From a checkpoint of a small mixture-of-experts model trained on Wikipedia.
Training: a variant of Muon for the experts, 2745 steps.
Below are experts of layer 8 (counted from 0) of a mixture-of-experts language model. Rows are named router (the router's row for the expert), down (a neuron's output weights, with its number) and show model dimensions 0-191. Each number is 200 + 30 x the weight over its row's rms, rounded and kept within 0 to 999.
After each expert's rows: "comes before" lists some tokens at least twice as common just after its tokens as in all text. This comes from a sample of Wikipedia text that the model never trained on. Tokens count by the router's weight.

# expert 67
router,186,234,171,189,161,250,230,278,224,183,151,143,198,219,196,222,167,203,216,145,231,228,172,176,158,214,176,254,198,152,131,204,204,156,126,210,207,145,177,223,220,196,176,195,200,188,233,222,265,228,183,190,221,173,189,217,268,215,173,231,133,271,163,186,219,248,209,191,140,208,170,203,177,202,198,241,212,236,196,228,222,257,170,166,207,203,236,197,230,235,180,237,188,199,199,171,211,261,178,214,206,180,194,175,169,232,180,213,212,204,177,260,209,197,230,231,197,209,174,191,166,241,172,224,242,190,178,220,216,170,185,204,213,250,191,162,244,205,201,201,191,188,242,185,219,191,204,145,200,135,182,189,183,203,211,228,215,239,216,176,198,183,235,209,183,151,215,171,211,213,180,231,204,236,250,157,234,190,234,161,189,188,217,218,206,258,221,236,205,184,197,247
down0,204,224,186,185,209,209,149,148,196,273,211,225,250,135,173,212,183,252,207,227,224,234,165,203,206,204,171,180,193,123,163,167,209,207,186,208,224,214,182,240,216,206,199,190,225,246,197,246,197,228,142,191,174,198,171,199,247,160,225,225,183,216,192,232,206,178,189,218,222,224,228,235,183,167,209,147,207,235,240,275,258,204,216,198,217,226,214,177,224,220,233,201,189,199,167,183,190,205,172,210,191,176,180,201,221,212,229,241,176,177,203,191,212,201,223,189,225,223,283,213,130,207,206,213,232,194,216,178,230,234,217,186,214,213,166,211,174,229,216,199,236,169,161,202,185,153,201,170,112,225,188,138,194,201,246,185,192,267,196,236,210,188,210,171,259,203,207,190,166,193,270,173,275,184,188,212,187,203,145,214,228,221,154,253,159,182,228,190,146,175,208,194
down1,209,178,182,238,182,255,179,217,221,194,171,233,209,236,240,229,166,161,189,171,247,157,221,237,195,174,233,170,197,131,175,179,231,196,216,211,185,172,168,217,207,189,229,234,139,239,223,207,181,204,219,192,225,166,217,225,221,163,155,135,180,214,209,219,171,228,225,185,186,178,209,213,182,161,225,224,174,178,171,174,173,192,191,200,271,190,195,234,217,173,236,213,169,150,198,254,203,160,182,213,204,153,160,141,185,178,195,174,246,203,243,223,195,233,176,225,208,172,204,193,230,217,232,261,202,167,206,166,199,219,239,185,189,219,172,235,226,242,219,147,235,231,193,206,168,195,203,223,146,173,197,174,168,203,117,260,204,244,182,179,189,164,235,216,223,188,226,109,210,238,174,198,146,164,196,216,170,152,144,184,183,163,237,235,190,216,219,177,200,207,223,237
down2,240,216,168,217,211,221,132,236,206,224,177,235,171,173,212,186,179,203,220,206,223,265,156,221,253,229,160,169,140,268,204,221,201,156,195,190,184,199,226,156,206,153,201,229,257,199,181,255,194,173,173,207,208,255,184,226,197,217,177,189,185,173,222,199,227,168,173,174,227,232,199,191,220,201,157,190,143,231,175,220,254,232,193,234,184,279,197,199,169,192,252,185,205,208,169,172,245,190,219,247,190,275,173,205,145,155,224,249,195,219,206,219,162,183,150,177,162,255,190,169,209,176,193,179,168,179,208,230,236,166,189,185,184,140,210,182,214,220,227,206,194,237,147,212,175,214,221,169,225,223,180,226,224,241,171,214,200,211,171,220,215,199,247,206,160,180,230,251,169,229,227,157,194,223,238,276,199,213,234,220,242,181,230,209,224,179,203,192,200,184,168,212
comes before: ":", "-", "|", "19", "°N", "00"

# expert 37
router,250,207,223,225,206,160,194,177,203,208,216,182,221,205,226,214,207,159,182,189,201,151,231,212,164,157,198,206,149,232,224,159,263,221,217,168,162,215,200,215,202,167,255,187,213,259,174,216,238,186,196,214,221,204,215,191,154,228,184,192,214,196,182,196,156,188,171,247,182,227,198,175,155,186,189,204,169,254,158,190,230,185,155,165,191,202,200,205,209,196,175,184,182,236,225,185,182,192,183,159,228,187,183,222,157,179,177,247,221,222,190,134,177,171,210,212,192,210,254,217,225,164,225,241,217,212,148,156,190,263,211,258,252,167,144,178,256,235,203,247,148,182,210,223,170,227,193,188,171,164,205,161,184,170,192,182,249,268,195,224,226,226,182,246,199,196,148,198,219,239,211,254,220,117,243,221,192,189,207,214,175,256,246,149,166,209,187,220,155,188,175,168
down0,222,162,181,139,217,214,165,197,183,190,210,137,186,171,182,229,208,201,174,169,168,163,234,218,144,209,163,247,173,208,199,229,198,155,191,188,143,147,227,159,252,203,146,211,203,184,192,199,221,195,192,208,204,212,160,190,180,192,176,157,191,196,185,196,207,244,147,180,198,184,187,179,208,151,219,223,199,221,209,179,218,170,184,177,115,186,166,202,229,230,187,221,180,200,232,193,233,278,180,214,165,221,196,210,288,157,231,184,192,166,195,210,234,227,215,164,196,190,176,237,231,207,197,175,159,158,228,199,137,212,210,167,172,185,114,221,181,196,168,165,181,271,258,188,197,167,189,194,194,231,214,217,201,207,268,202,259,216,224,237,214,202,217,196,144,218,241,189,144,253,235,179,184,230,197,250,187,198,230,200,175,208,241,219,180,233,171,229,206,232,203,197
down1,212,183,213,169,184,168,207,145,147,182,160,188,225,210,202,186,241,203,219,194,143,222,226,199,192,232,230,243,262,165,237,212,190,186,228,206,206,198,211,206,249,169,226,229,200,232,211,232,178,195,205,195,205,156,168,162,223,174,188,185,213,249,172,212,209,197,188,157,208,231,163,177,203,190,186,211,216,199,189,240,179,163,189,246,191,189,126,176,199,139,227,230,197,171,210,219,194,214,304,199,219,245,203,226,235,191,175,198,217,220,166,184,293,178,234,192,169,199,165,193,226,219,223,192,159,223,171,220,249,181,184,156,207,249,193,167,207,215,167,184,210,183,211,221,221,180,264,277,199,225,238,231,207,230,134,135,165,193,211,218,169,232,219,155,173,165,228,249,249,213,211,201,207,254,145,235,161,203,203,166,176,198,247,209,171,175,198,156,191,217,201,170
down2,183,178,213,277,208,214,139,203,202,239,159,123,111,195,183,190,188,181,227,219,207,191,224,205,169,215,249,193,193,238,172,172,152,175,155,185,165,154,236,181,216,215,266,239,198,193,219,160,203,223,177,231,205,176,213,195,223,120,209,159,228,188,200,177,174,211,206,200,215,172,262,206,201,216,191,157,231,231,231,167,218,232,151,211,178,196,207,190,207,207,180,193,238,233,224,157,263,217,158,217,221,196,194,178,227,149,202,219,205,185,240,191,200,156,174,194,222,183,169,170,226,211,252,203,232,145,207,198,192,154,134,199,222,191,165,204,215,183,200,220,168,170,180,201,227,237,220,220,158,161,192,246,156,276,219,218,192,223,230,165,228,234,181,178,191,159,192,193,191,209,198,183,176,202,197,204,224,231,256,209,215,164,156,171,204,164,266,173,144,219,220,177
comes before: "==", "|", "===", "The", "=", "-"

# expert 16
router,125,203,219,191,170,179,219,217,190,237,210,248,222,175,207,220,195,190,185,266,193,215,201,208,220,223,181,216,227,172,214,238,189,208,179,226,177,209,156,211,210,166,183,196,166,181,188,224,208,206,222,214,239,188,182,236,213,214,231,228,171,208,219,121,231,194,226,202,194,199,276,210,165,201,207,219,235,169,274,237,196,206,170,265,203,197,188,197,152,119,217,248,213,190,214,205,173,254,265,181,172,242,184,256,235,167,198,221,158,211,200,152,154,219,233,211,141,212,182,201,199,183,194,147,205,208,245,188,182,173,227,180,180,164,208,234,197,215,158,196,170,201,178,209,205,191,274,205,222,229,220,188,248,246,198,213,228,152,149,146,195,201,227,162,237,194,226,201,163,218,193,199,148,167,241,170,211,164,167,215,171,155,252,228,188,136,207,233,176,207,212,166
down0,156,243,214,149,153,140,223,166,202,197,223,137,213,182,219,175,235,179,167,189,198,163,197,225,219,220,208,201,201,215,184,176,232,190,219,154,205,206,186,201,173,226,261,205,205,219,191,175,229,187,212,139,156,220,143,187,177,253,231,153,188,219,259,205,262,250,212,178,174,118,231,195,151,199,266,217,184,176,211,213,194,172,247,263,200,250,217,226,226,170,281,242,166,124,218,152,209,204,237,165,198,231,187,169,199,199,186,226,183,212,152,200,222,173,214,206,164,189,140,166,191,225,177,201,197,255,219,189,155,222,226,180,129,211,200,181,188,185,218,193,179,178,202,233,144,215,209,194,171,208,181,216,206,185,203,199,202,209,220,189,190,169,191,193,215,231,202,218,170,209,146,231,186,177,230,236,205,176,197,235,195,207,157,231,149,217,146,192,166,224,181,199
down1,158,210,161,196,239,273,190,189,208,178,129,221,252,193,175,200,237,151,175,243,170,237,219,190,157,214,229,170,201,221,191,217,182,193,219,184,192,203,145,202,216,221,219,236,165,166,238,222,208,149,217,229,174,179,233,179,192,153,221,234,200,192,212,254,170,157,199,226,194,142,181,186,223,211,205,176,224,219,194,189,225,231,147,192,142,202,199,185,171,206,231,205,166,254,240,243,147,189,198,188,146,205,208,199,201,196,199,251,210,231,161,219,191,156,202,150,175,165,252,257,244,205,213,215,190,218,181,200,190,133,148,258,162,260,203,186,199,189,196,196,201,234,193,222,266,180,238,207,162,217,162,216,144,189,198,218,183,181,173,167,272,233,210,181,210,201,176,144,180,184,168,240,220,228,184,176,195,164,156,158,216,166,187,185,172,180,224,238,164,187,199,193
down2,125,195,201,199,229,235,223,230,207,202,216,178,201,178,230,238,165,215,183,191,214,178,223,235,258,205,214,191,262,210,204,163,163,215,178,213,227,136,201,160,246,181,207,209,206,181,214,194,148,187,171,217,182,122,142,178,203,178,187,256,207,212,163,228,172,162,213,210,189,202,177,204,197,170,180,165,231,197,201,155,260,169,243,173,209,171,225,210,257,205,212,214,197,208,170,258,167,179,181,178,214,189,204,203,198,167,206,193,200,225,184,134,244,200,200,145,170,177,194,305,173,177,207,144,221,221,245,209,223,217,171,184,181,195,204,169,213,222,173,265,133,189,147,221,228,149,203,218,195,244,172,228,197,165,214,186,180,217,202,186,211,218,179,229,206,198,197,208,180,162,237,192,206,183,214,211,264,214,238,215,212,149,196,203,204,139,226,212,183,149,276,171
comes before: ",", " in", ".", " to", " of", ".\n\n"

# expert 9
router,207,161,205,183,150,227,187,177,209,173,180,150,215,223,239,169,192,241,159,219,164,201,185,236,173,156,178,203,188,222,259,182,177,193,149,233,172,177,218,197,191,216,151,209,156,223,241,198,251,219,162,158,155,162,180,142,217,200,149,185,198,189,150,207,224,219,232,257,173,209,177,139,246,194,203,182,200,206,204,196,239,257,181,172,245,203,216,194,238,202,167,216,173,195,177,165,190,210,168,216,163,250,226,162,230,187,235,183,211,225,159,191,213,199,176,190,147,188,229,200,232,261,240,180,172,160,186,223,199,223,163,194,222,205,143,200,174,225,267,207,239,139,204,214,152,212,214,232,201,240,231,182,195,215,142,160,205,208,182,172,216,242,227,184,194,234,189,202,214,148,184,159,260,177,181,208,193,192,149,206,183,183,235,192,144,191,259,183,190,151,219,149
down0,195,205,183,222,201,185,218,175,173,216,220,178,210,181,252,211,181,191,248,195,234,207,231,207,255,188,184,184,201,204,170,147,209,182,199,140,223,214,151,194,188,240,203,232,178,250,224,163,202,176,194,181,194,207,215,138,203,134,155,164,236,215,268,202,255,231,190,179,205,217,202,201,222,187,174,192,205,148,222,173,185,154,188,221,224,224,220,266,158,188,224,242,212,154,226,162,135,205,150,182,215,201,184,206,219,169,189,192,111,191,184,188,223,230,210,204,157,207,247,221,195,205,225,192,214,207,203,199,191,198,185,198,133,240,223,168,160,233,185,233,226,205,201,160,209,215,204,206,203,175,179,202,205,276,172,227,227,176,208,179,221,289,186,179,207,199,190,234,189,172,165,167,181,163,203,191,167,211,204,167,208,258,197,164,189,234,148,224,291,125,228,216
down1,186,204,218,201,199,245,160,212,235,193,233,199,216,167,232,171,173,179,229,227,237,215,153,203,169,197,152,190,209,216,218,175,233,161,182,175,199,224,208,222,206,234,154,166,172,127,192,187,166,222,195,189,270,193,264,199,242,215,159,174,201,197,198,200,228,223,230,156,192,207,180,250,178,207,158,167,223,282,201,213,210,198,165,237,176,152,247,187,215,182,164,216,222,212,226,183,251,164,201,166,152,197,205,184,221,204,181,189,169,246,195,235,222,187,170,206,210,142,198,181,226,230,193,253,226,215,161,204,173,218,233,193,275,166,228,222,233,264,240,161,222,162,242,168,224,226,174,168,197,152,187,189,248,184,175,199,230,207,191,188,232,253,125,152,200,223,192,238,201,219,150,202,208,173,255,169,190,155,213,245,182,212,197,208,221,174,244,187,229,166,212,164
down2,189,223,228,195,189,256,193,155,231,188,202,207,193,193,214,197,256,190,202,238,196,185,245,182,140,187,167,196,187,265,212,183,176,167,235,175,219,145,217,199,190,203,155,185,235,197,216,222,281,207,184,207,211,216,195,143,269,123,196,207,228,217,214,183,200,187,208,224,177,238,115,198,213,213,221,245,239,153,184,189,200,201,195,188,216,202,219,259,164,190,232,145,153,171,194,188,201,199,230,210,160,224,221,218,157,185,164,195,200,198,195,257,225,175,207,202,213,226,241,241,227,205,264,231,246,167,158,207,165,170,175,226,194,240,246,209,211,242,236,196,197,261,216,222,201,197,215,206,226,209,137,228,131,186,211,189,173,147,217,171,189,209,214,200,193,221,214,176,170,206,169,199,150,255,216,195,251,219,252,206,178,188,219,172,226,188,231,204,180,174,257,147
comes before: " The", " He", " In", "19", " It", " This"

# expert 47
router,207,178,188,168,157,171,190,215,168,230,248,230,192,172,222,200,183,119,197,204,239,223,172,220,173,182,175,229,172,211,205,226,206,245,227,183,190,213,140,236,145,185,160,186,196,197,184,204,217,177,214,213,184,228,246,205,186,177,156,199,180,229,200,210,211,187,246,169,195,215,211,235,190,210,183,262,189,136,236,220,223,203,147,224,204,174,151,188,159,155,142,206,223,155,224,195,128,221,232,252,183,231,178,246,232,206,190,223,185,238,179,220,192,196,202,183,172,226,172,170,227,156,225,208,203,197,206,161,253,141,213,241,160,188,205,250,226,208,192,173,221,179,230,212,206,207,253,224,193,182,213,116,138,270,242,176,193,213,162,172,220,216,248,140,197,189,255,164,204,198,182,180,215,174,206,219,143,195,176,184,131,177,203,196,157,204,174,188,187,212,171,192
down0,235,236,153,255,221,157,170,176,188,184,137,185,187,230,176,192,237,197,154,191,219,188,217,160,159,227,162,204,193,189,227,183,185,187,203,226,272,208,245,236,201,185,201,172,220,248,213,192,214,189,211,221,194,222,248,162,189,208,241,155,184,264,223,202,175,147,225,193,193,161,177,229,168,227,254,238,212,162,159,177,190,268,175,240,196,199,161,191,238,249,178,182,209,220,218,225,289,235,176,249,172,177,251,186,191,239,202,226,195,243,228,198,166,228,175,229,125,167,203,187,163,259,207,174,165,205,169,219,165,199,183,185,237,199,246,231,191,206,182,223,191,175,214,211,183,195,203,181,197,134,208,171,237,196,194,215,173,171,214,208,216,169,212,249,145,154,196,171,208,218,113,216,186,240,239,196,182,167,218,212,213,176,211,230,209,200,211,204,240,175,189,208
down1,143,207,231,182,211,241,226,197,193,204,175,195,235,171,186,203,248,252,196,204,167,158,166,178,165,257,230,176,211,204,246,207,198,196,131,229,240,212,256,228,199,196,199,215,258,204,213,208,217,188,273,191,198,192,218,143,178,193,155,225,193,260,202,204,193,177,231,183,149,208,221,223,196,164,260,241,167,243,200,198,250,145,183,149,153,214,172,226,226,205,214,209,218,252,166,230,209,152,189,184,211,206,178,208,202,255,205,216,214,166,181,249,182,175,212,170,229,229,209,220,167,213,183,170,186,119,165,218,190,202,245,205,190,207,191,185,162,238,205,221,203,238,237,147,205,230,234,195,194,194,196,189,188,201,238,197,218,142,198,208,201,182,197,215,157,195,160,179,207,248,207,206,196,238,195,185,185,182,165,123,263,148,148,174,216,144,201,255,206,182,182,239
down2,217,167,199,191,237,230,258,197,198,127,174,191,176,192,268,205,261,197,152,132,221,202,164,212,198,207,214,200,137,173,190,174,191,167,184,205,209,224,99,183,169,193,225,132,178,255,217,225,171,209,246,207,172,186,228,255,226,127,209,187,220,177,180,161,194,192,201,226,203,175,206,179,171,192,183,226,146,204,269,201,247,168,239,207,167,227,206,137,188,210,205,123,222,224,205,195,233,196,199,157,215,221,239,174,215,265,219,199,182,220,205,226,230,197,211,192,202,169,172,234,174,238,194,199,169,218,254,183,183,179,203,215,189,135,192,234,187,197,195,153,241,208,173,182,194,205,233,257,200,158,187,243,204,241,183,169,216,253,219,217,220,214,164,192,236,204,226,207,171,179,158,196,183,160,204,209,213,178,238,160,223,218,197,214,229,186,224,225,214,175,201,185
comes before: " ", ",", "20", " in", " to", "19"

# expert 63
router,142,203,206,232,176,205,212,185,180,262,230,220,194,173,205,227,187,179,252,222,184,236,181,213,229,178,203,180,158,165,189,191,203,225,209,204,196,208,214,173,190,192,197,209,250,191,172,193,228,175,215,224,203,201,196,180,215,181,169,223,223,225,187,190,218,228,204,207,219,206,230,167,251,203,264,218,283,243,248,215,172,197,132,246,216,211,160,214,162,224,197,255,161,139,146,179,215,262,265,237,246,225,204,205,191,221,179,170,220,162,226,237,207,216,275,192,231,198,151,156,175,159,194,186,225,176,201,162,172,236,231,230,215,156,216,213,266,233,195,213,208,234,165,241,247,202,224,166,173,131,213,218,196,188,226,209,175,198,223,219,144,189,209,193,259,165,255,188,253,188,185,153,171,208,205,174,204,206,208,219,217,198,213,170,153,211,177,145,260,195,201,192
down0,195,172,161,153,177,215,146,192,193,187,212,217,209,171,199,180,246,179,217,249,199,218,254,178,196,203,171,217,212,224,222,251,185,181,243,220,132,199,186,189,240,215,200,227,240,151,169,152,173,190,220,127,198,146,209,229,224,239,241,180,172,186,113,184,215,145,245,174,237,197,206,205,211,216,213,186,196,141,217,211,173,215,142,216,184,199,244,198,183,170,175,237,159,184,233,183,245,244,165,194,292,220,214,188,199,182,243,230,219,205,206,281,209,220,170,219,191,208,171,228,193,242,234,230,194,213,190,225,231,189,179,220,232,207,237,228,189,209,246,198,245,182,173,195,219,201,149,188,242,183,220,189,221,221,225,200,266,221,188,162,237,206,186,254,209,266,153,218,183,218,201,211,275,152,193,184,217,182,174,183,213,193,174,170,188,196,187,192,177,184,205,221
down1,244,194,200,178,159,166,213,189,193,204,230,187,227,234,197,101,159,225,236,219,221,196,190,106,212,107,134,148,131,228,227,167,189,236,212,213,236,223,184,147,158,233,190,170,191,254,247,191,183,165,169,177,137,189,174,233,195,227,177,175,193,201,232,217,200,243,164,180,206,211,224,239,217,223,208,182,226,238,200,203,159,185,227,197,198,206,216,208,206,135,199,197,216,169,225,218,228,204,168,209,175,145,188,198,141,221,171,207,190,200,230,205,214,167,152,204,163,184,196,181,220,214,203,238,179,205,198,228,188,195,178,169,199,169,242,184,205,194,191,207,202,193,199,224,172,257,191,213,247,157,244,232,196,228,241,170,204,208,247,205,165,172,172,160,206,134,194,219,203,215,272,212,213,231,214,167,167,196,193,185,154,219,198,174,232,240,180,156,235,220,213,193
down2,157,198,156,114,228,225,168,161,195,222,165,193,200,158,188,210,207,254,155,217,164,188,160,221,198,233,243,143,215,200,124,157,250,204,164,242,160,195,253,197,231,205,192,164,229,174,214,225,200,149,201,176,204,213,252,272,203,245,200,172,179,205,214,192,215,226,228,176,235,145,268,160,233,178,183,198,209,214,180,212,185,197,204,191,231,251,187,192,194,210,208,234,212,150,207,177,182,239,198,181,196,181,202,191,227,261,160,144,203,205,198,192,202,210,202,187,227,217,173,169,182,224,241,216,178,218,207,162,171,150,230,176,214,226,198,228,191,230,226,180,200,161,176,235,192,199,197,162,222,210,241,148,234,182,184,200,136,197,229,222,167,220,150,214,199,173,223,176,261,170,227,219,233,168,157,220,243,169,218,271,174,167,201,195,140,200,231,179,182,184,179,195
comes before: " to", " by", " in", " as", " for", " with"

# expert 20
router,207,153,191,206,203,224,201,183,216,243,221,213,206,195,242,167,240,185,168,172,195,252,198,181,245,208,201,200,179,163,187,193,206,167,219,237,192,199,143,189,186,132,190,185,256,190,165,198,146,214,248,162,210,168,193,162,183,146,190,239,261,185,199,195,237,232,196,171,206,230,166,207,186,224,172,205,237,178,240,209,199,182,238,196,166,200,159,158,218,202,169,202,184,177,178,176,214,195,157,222,195,224,189,248,158,221,130,125,201,215,183,142,204,181,182,198,211,215,173,225,245,224,181,232,176,249,210,167,250,192,181,258,221,242,175,201,202,190,147,162,212,147,233,198,171,169,231,154,146,164,186,199,189,295,222,260,187,166,194,244,194,219,211,254,193,216,242,207,202,208,182,226,228,147,187,206,197,227,241,176,195,174,153,154,199,206,222,227,180,238,231,189
down0,210,173,225,207,252,169,202,193,179,176,218,194,229,179,198,131,171,191,179,234,160,258,190,186,222,246,237,241,153,209,218,184,191,191,176,191,205,227,229,174,189,168,185,142,240,197,165,152,157,209,212,240,219,175,195,172,221,157,160,236,204,205,180,176,202,270,203,177,210,193,232,177,183,156,184,205,227,166,213,218,180,200,239,202,169,170,196,206,240,199,190,220,189,174,132,136,227,246,224,154,232,167,241,207,171,187,172,151,204,197,230,182,184,187,135,192,254,211,190,165,214,213,194,228,241,187,290,201,204,156,170,195,180,188,175,248,197,188,204,212,166,232,201,153,184,187,180,234,218,200,200,212,172,205,213,210,201,206,228,206,205,218,194,242,193,167,207,201,202,197,154,198,191,171,238,143,210,233,263,159,199,228,231,93,230,199,230,265,189,222,236,247
down1,200,147,218,173,201,189,193,211,168,202,177,177,177,171,161,210,149,189,215,183,221,200,195,223,253,173,192,158,197,155,176,242,202,169,217,183,179,222,238,231,242,258,222,202,195,198,219,196,210,200,210,205,212,180,211,234,254,194,155,167,219,185,208,231,223,247,191,214,167,243,256,200,186,219,177,204,138,221,219,219,218,223,214,225,188,159,231,201,213,220,166,112,207,283,195,198,211,198,158,190,186,220,194,233,213,216,209,215,148,180,231,207,224,185,169,150,238,221,226,183,177,153,208,166,204,147,179,183,244,115,192,245,191,166,199,204,209,175,143,141,133,181,217,213,270,272,179,242,231,199,174,228,192,217,212,213,171,210,193,196,203,258,202,251,176,225,227,227,143,211,175,218,212,229,174,184,202,209,138,218,242,186,214,153,193,207,227,217,176,147,201,188
down2,223,223,206,222,181,204,180,192,171,223,256,200,198,167,193,186,191,122,211,256,215,218,231,191,187,180,211,174,195,186,194,183,183,205,177,232,168,184,203,241,210,147,229,217,246,153,194,170,233,187,182,261,223,258,241,220,203,217,177,229,225,128,189,207,158,201,226,154,200,169,168,264,225,203,185,166,226,220,154,147,209,119,230,216,231,248,171,186,254,192,153,163,221,211,189,194,194,142,146,139,198,154,190,168,171,184,198,168,169,210,213,232,215,215,192,216,230,207,225,233,169,203,173,191,167,208,206,168,212,200,218,206,207,237,161,170,244,175,266,195,168,214,194,270,150,218,146,237,160,206,221,213,242,141,221,189,238,174,188,196,197,187,184,252,190,170,220,204,192,196,187,179,215,212,201,240,205,229,193,218,194,171,233,262,197,138,201,161,171,197,183,207
comes before: "19", "20", "18", "17", "th", "15"

# expert 44
router,178,172,292,217,199,173,188,209,175,227,231,240,238,184,233,214,218,219,230,204,189,204,196,206,162,209,225,214,258,179,149,233,239,107,248,202,209,203,206,202,235,233,235,231,200,167,240,175,212,164,194,224,250,187,224,217,157,191,235,228,178,255,229,177,192,216,200,192,172,221,160,159,244,208,185,222,269,231,223,218,253,159,188,205,167,213,195,218,166,212,244,236,185,197,212,280,212,138,258,185,214,247,205,160,234,163,217,174,184,229,190,185,159,243,258,195,205,174,213,174,163,202,161,183,218,140,190,191,211,186,203,257,194,206,172,213,204,208,198,200,185,241,198,200,212,115,219,193,169,238,229,196,234,224,191,182,214,190,179,214,175,200,200,205,194,168,247,198,174,218,247,197,247,203,236,193,180,197,183,161,217,202,185,198,231,131,141,214,180,206,217,187
down0,264,215,204,186,215,203,226,172,206,218,197,143,184,230,226,241,249,222,193,239,209,232,205,230,255,184,206,197,212,153,191,177,179,272,202,194,204,169,182,180,187,223,210,273,187,180,161,223,194,172,198,152,208,190,134,194,245,218,208,225,134,219,179,142,188,198,178,238,153,188,194,241,195,214,229,191,193,184,161,202,191,249,283,200,220,281,168,215,201,169,192,208,199,169,217,149,154,175,274,218,243,207,158,228,207,173,248,168,186,149,191,174,189,169,207,215,214,166,139,165,181,157,197,220,194,211,230,248,219,233,146,208,171,234,196,266,195,158,210,177,179,160,200,236,209,219,223,163,206,226,216,201,165,200,186,192,183,201,192,177,221,179,181,189,216,166,195,174,225,208,235,179,132,250,199,161,211,211,216,244,209,201,189,192,200,249,190,181,245,171,216,199
down1,253,193,201,190,192,230,213,225,231,155,210,204,166,235,224,125,199,191,192,165,209,198,142,205,199,215,152,188,136,182,171,210,136,232,174,212,177,182,312,205,226,222,233,210,220,240,167,152,170,186,218,166,195,218,210,206,221,173,203,236,176,185,195,187,186,241,237,157,133,211,151,226,184,182,237,203,140,180,255,208,183,157,156,226,192,171,187,143,226,163,175,231,181,248,123,201,215,179,199,207,156,224,202,213,197,206,199,237,214,184,237,187,208,268,201,219,202,174,234,188,197,203,215,173,235,155,168,219,196,163,213,181,201,181,209,156,190,254,184,175,169,188,221,210,167,241,156,212,211,167,200,221,173,153,220,249,197,227,180,154,191,224,211,220,207,217,158,196,204,158,167,178,191,216,257,219,170,217,168,212,189,221,220,212,255,238,200,219,150,187,221,203
down2,225,183,199,185,204,234,195,226,196,191,235,208,155,162,166,217,226,151,193,217,286,167,283,191,236,233,196,164,183,197,175,203,161,203,261,184,235,199,255,197,196,226,221,218,220,206,237,178,214,218,236,210,242,220,203,208,184,200,288,211,172,207,214,203,198,207,223,196,198,184,158,255,250,207,178,265,174,192,198,158,202,173,214,212,158,183,188,199,227,252,254,197,247,183,168,170,206,192,214,193,188,191,174,210,254,199,214,182,188,207,192,164,223,201,169,169,144,186,182,185,260,231,185,240,190,228,225,186,195,109,164,204,188,244,148,204,199,215,240,178,216,194,169,236,198,197,219,190,127,208,188,205,214,272,142,173,194,186,191,159,128,192,166,217,210,218,228,186,178,185,209,223,258,203,174,206,234,200,167,180,227,165,242,201,153,148,178,221,195,224,193,204
comes before: " the", " a", " his", " that", " her", " it"

# expert 50
router,214,198,189,201,163,171,238,130,230,234,198,181,240,188,259,217,136,174,233,268,198,219,260,204,185,217,204,197,169,212,221,210,224,202,203,182,165,168,208,207,222,163,238,179,153,256,204,201,144,242,223,200,226,286,227,177,198,172,175,192,194,163,250,178,246,212,207,202,219,184,165,184,143,180,204,186,214,205,190,165,248,213,177,203,196,152,222,203,241,184,229,256,223,162,169,170,181,247,182,196,206,219,224,191,178,139,194,234,211,196,182,219,226,234,242,209,210,265,192,178,210,196,208,210,167,222,193,232,239,192,225,248,253,164,160,208,234,213,187,204,213,241,164,275,157,195,247,177,159,189,240,201,197,218,258,244,222,190,202,228,209,214,216,253,168,210,230,186,227,206,205,193,131,236,160,162,193,227,200,156,180,193,219,202,180,180,218,206,154,229,176,218
down0,146,216,245,185,200,234,198,228,214,253,169,178,227,216,237,213,259,222,182,196,236,240,152,221,203,201,205,229,203,181,193,195,167,218,171,283,191,227,126,178,194,184,154,204,214,187,178,226,154,228,224,205,221,144,191,241,153,189,209,212,213,187,197,242,197,185,179,205,176,203,187,197,212,185,268,258,241,185,214,194,162,258,191,230,178,228,206,174,247,214,256,211,184,152,216,124,166,225,171,193,165,177,234,244,186,220,182,204,219,160,159,178,177,153,171,181,212,219,193,210,191,191,194,209,135,193,242,188,175,230,236,177,238,245,206,201,150,201,163,187,270,184,194,197,179,217,206,229,246,158,174,221,211,232,187,168,211,218,225,152,203,210,210,150,168,242,189,197,166,184,190,229,227,215,166,188,267,158,263,244,149,191,197,208,186,214,195,191,199,190,192,238
down1,188,252,259,151,257,243,221,184,251,225,164,188,208,184,232,209,261,223,211,174,148,175,212,216,187,217,217,188,204,230,214,187,167,218,201,181,161,220,184,214,235,191,233,220,193,181,179,227,127,182,231,176,220,197,158,168,193,221,188,201,213,176,191,192,243,219,194,236,179,156,224,167,142,164,193,210,212,242,178,191,186,166,191,216,232,219,194,183,222,198,264,200,176,191,151,245,207,228,213,154,169,167,191,215,191,183,184,212,235,202,188,171,177,221,171,222,272,197,207,174,216,109,172,197,204,242,167,211,163,225,215,146,193,240,197,216,185,192,219,155,188,159,202,235,189,170,202,184,223,202,208,218,193,209,176,171,173,273,194,182,167,202,194,290,124,179,223,219,212,218,206,237,185,215,145,240,162,243,202,187,187,226,150,243,256,191,184,243,189,220,212,146
down2,178,158,128,195,237,263,210,214,192,215,206,157,283,215,211,209,194,153,190,177,192,204,195,158,238,159,187,158,227,231,264,188,173,217,227,200,209,225,174,155,216,188,209,167,134,224,172,226,201,202,166,207,191,206,211,190,166,257,233,130,197,183,191,193,202,184,182,194,214,199,173,232,216,176,223,178,158,200,158,232,192,194,214,222,141,165,191,198,197,172,218,153,200,183,205,228,187,180,189,206,204,196,186,242,185,213,141,173,190,243,166,161,213,172,230,188,159,155,202,183,260,243,207,199,211,212,211,193,198,235,215,193,187,195,182,201,208,199,243,198,166,171,229,255,200,244,160,230,190,172,217,188,183,212,189,267,165,190,164,100,194,173,147,165,210,148,189,204,217,181,183,219,201,142,179,254,170,178,197,203,185,236,168,235,241,212,147,200,141,136,188,195
comes before: " |", "–", ".", "0", " |\n", ";"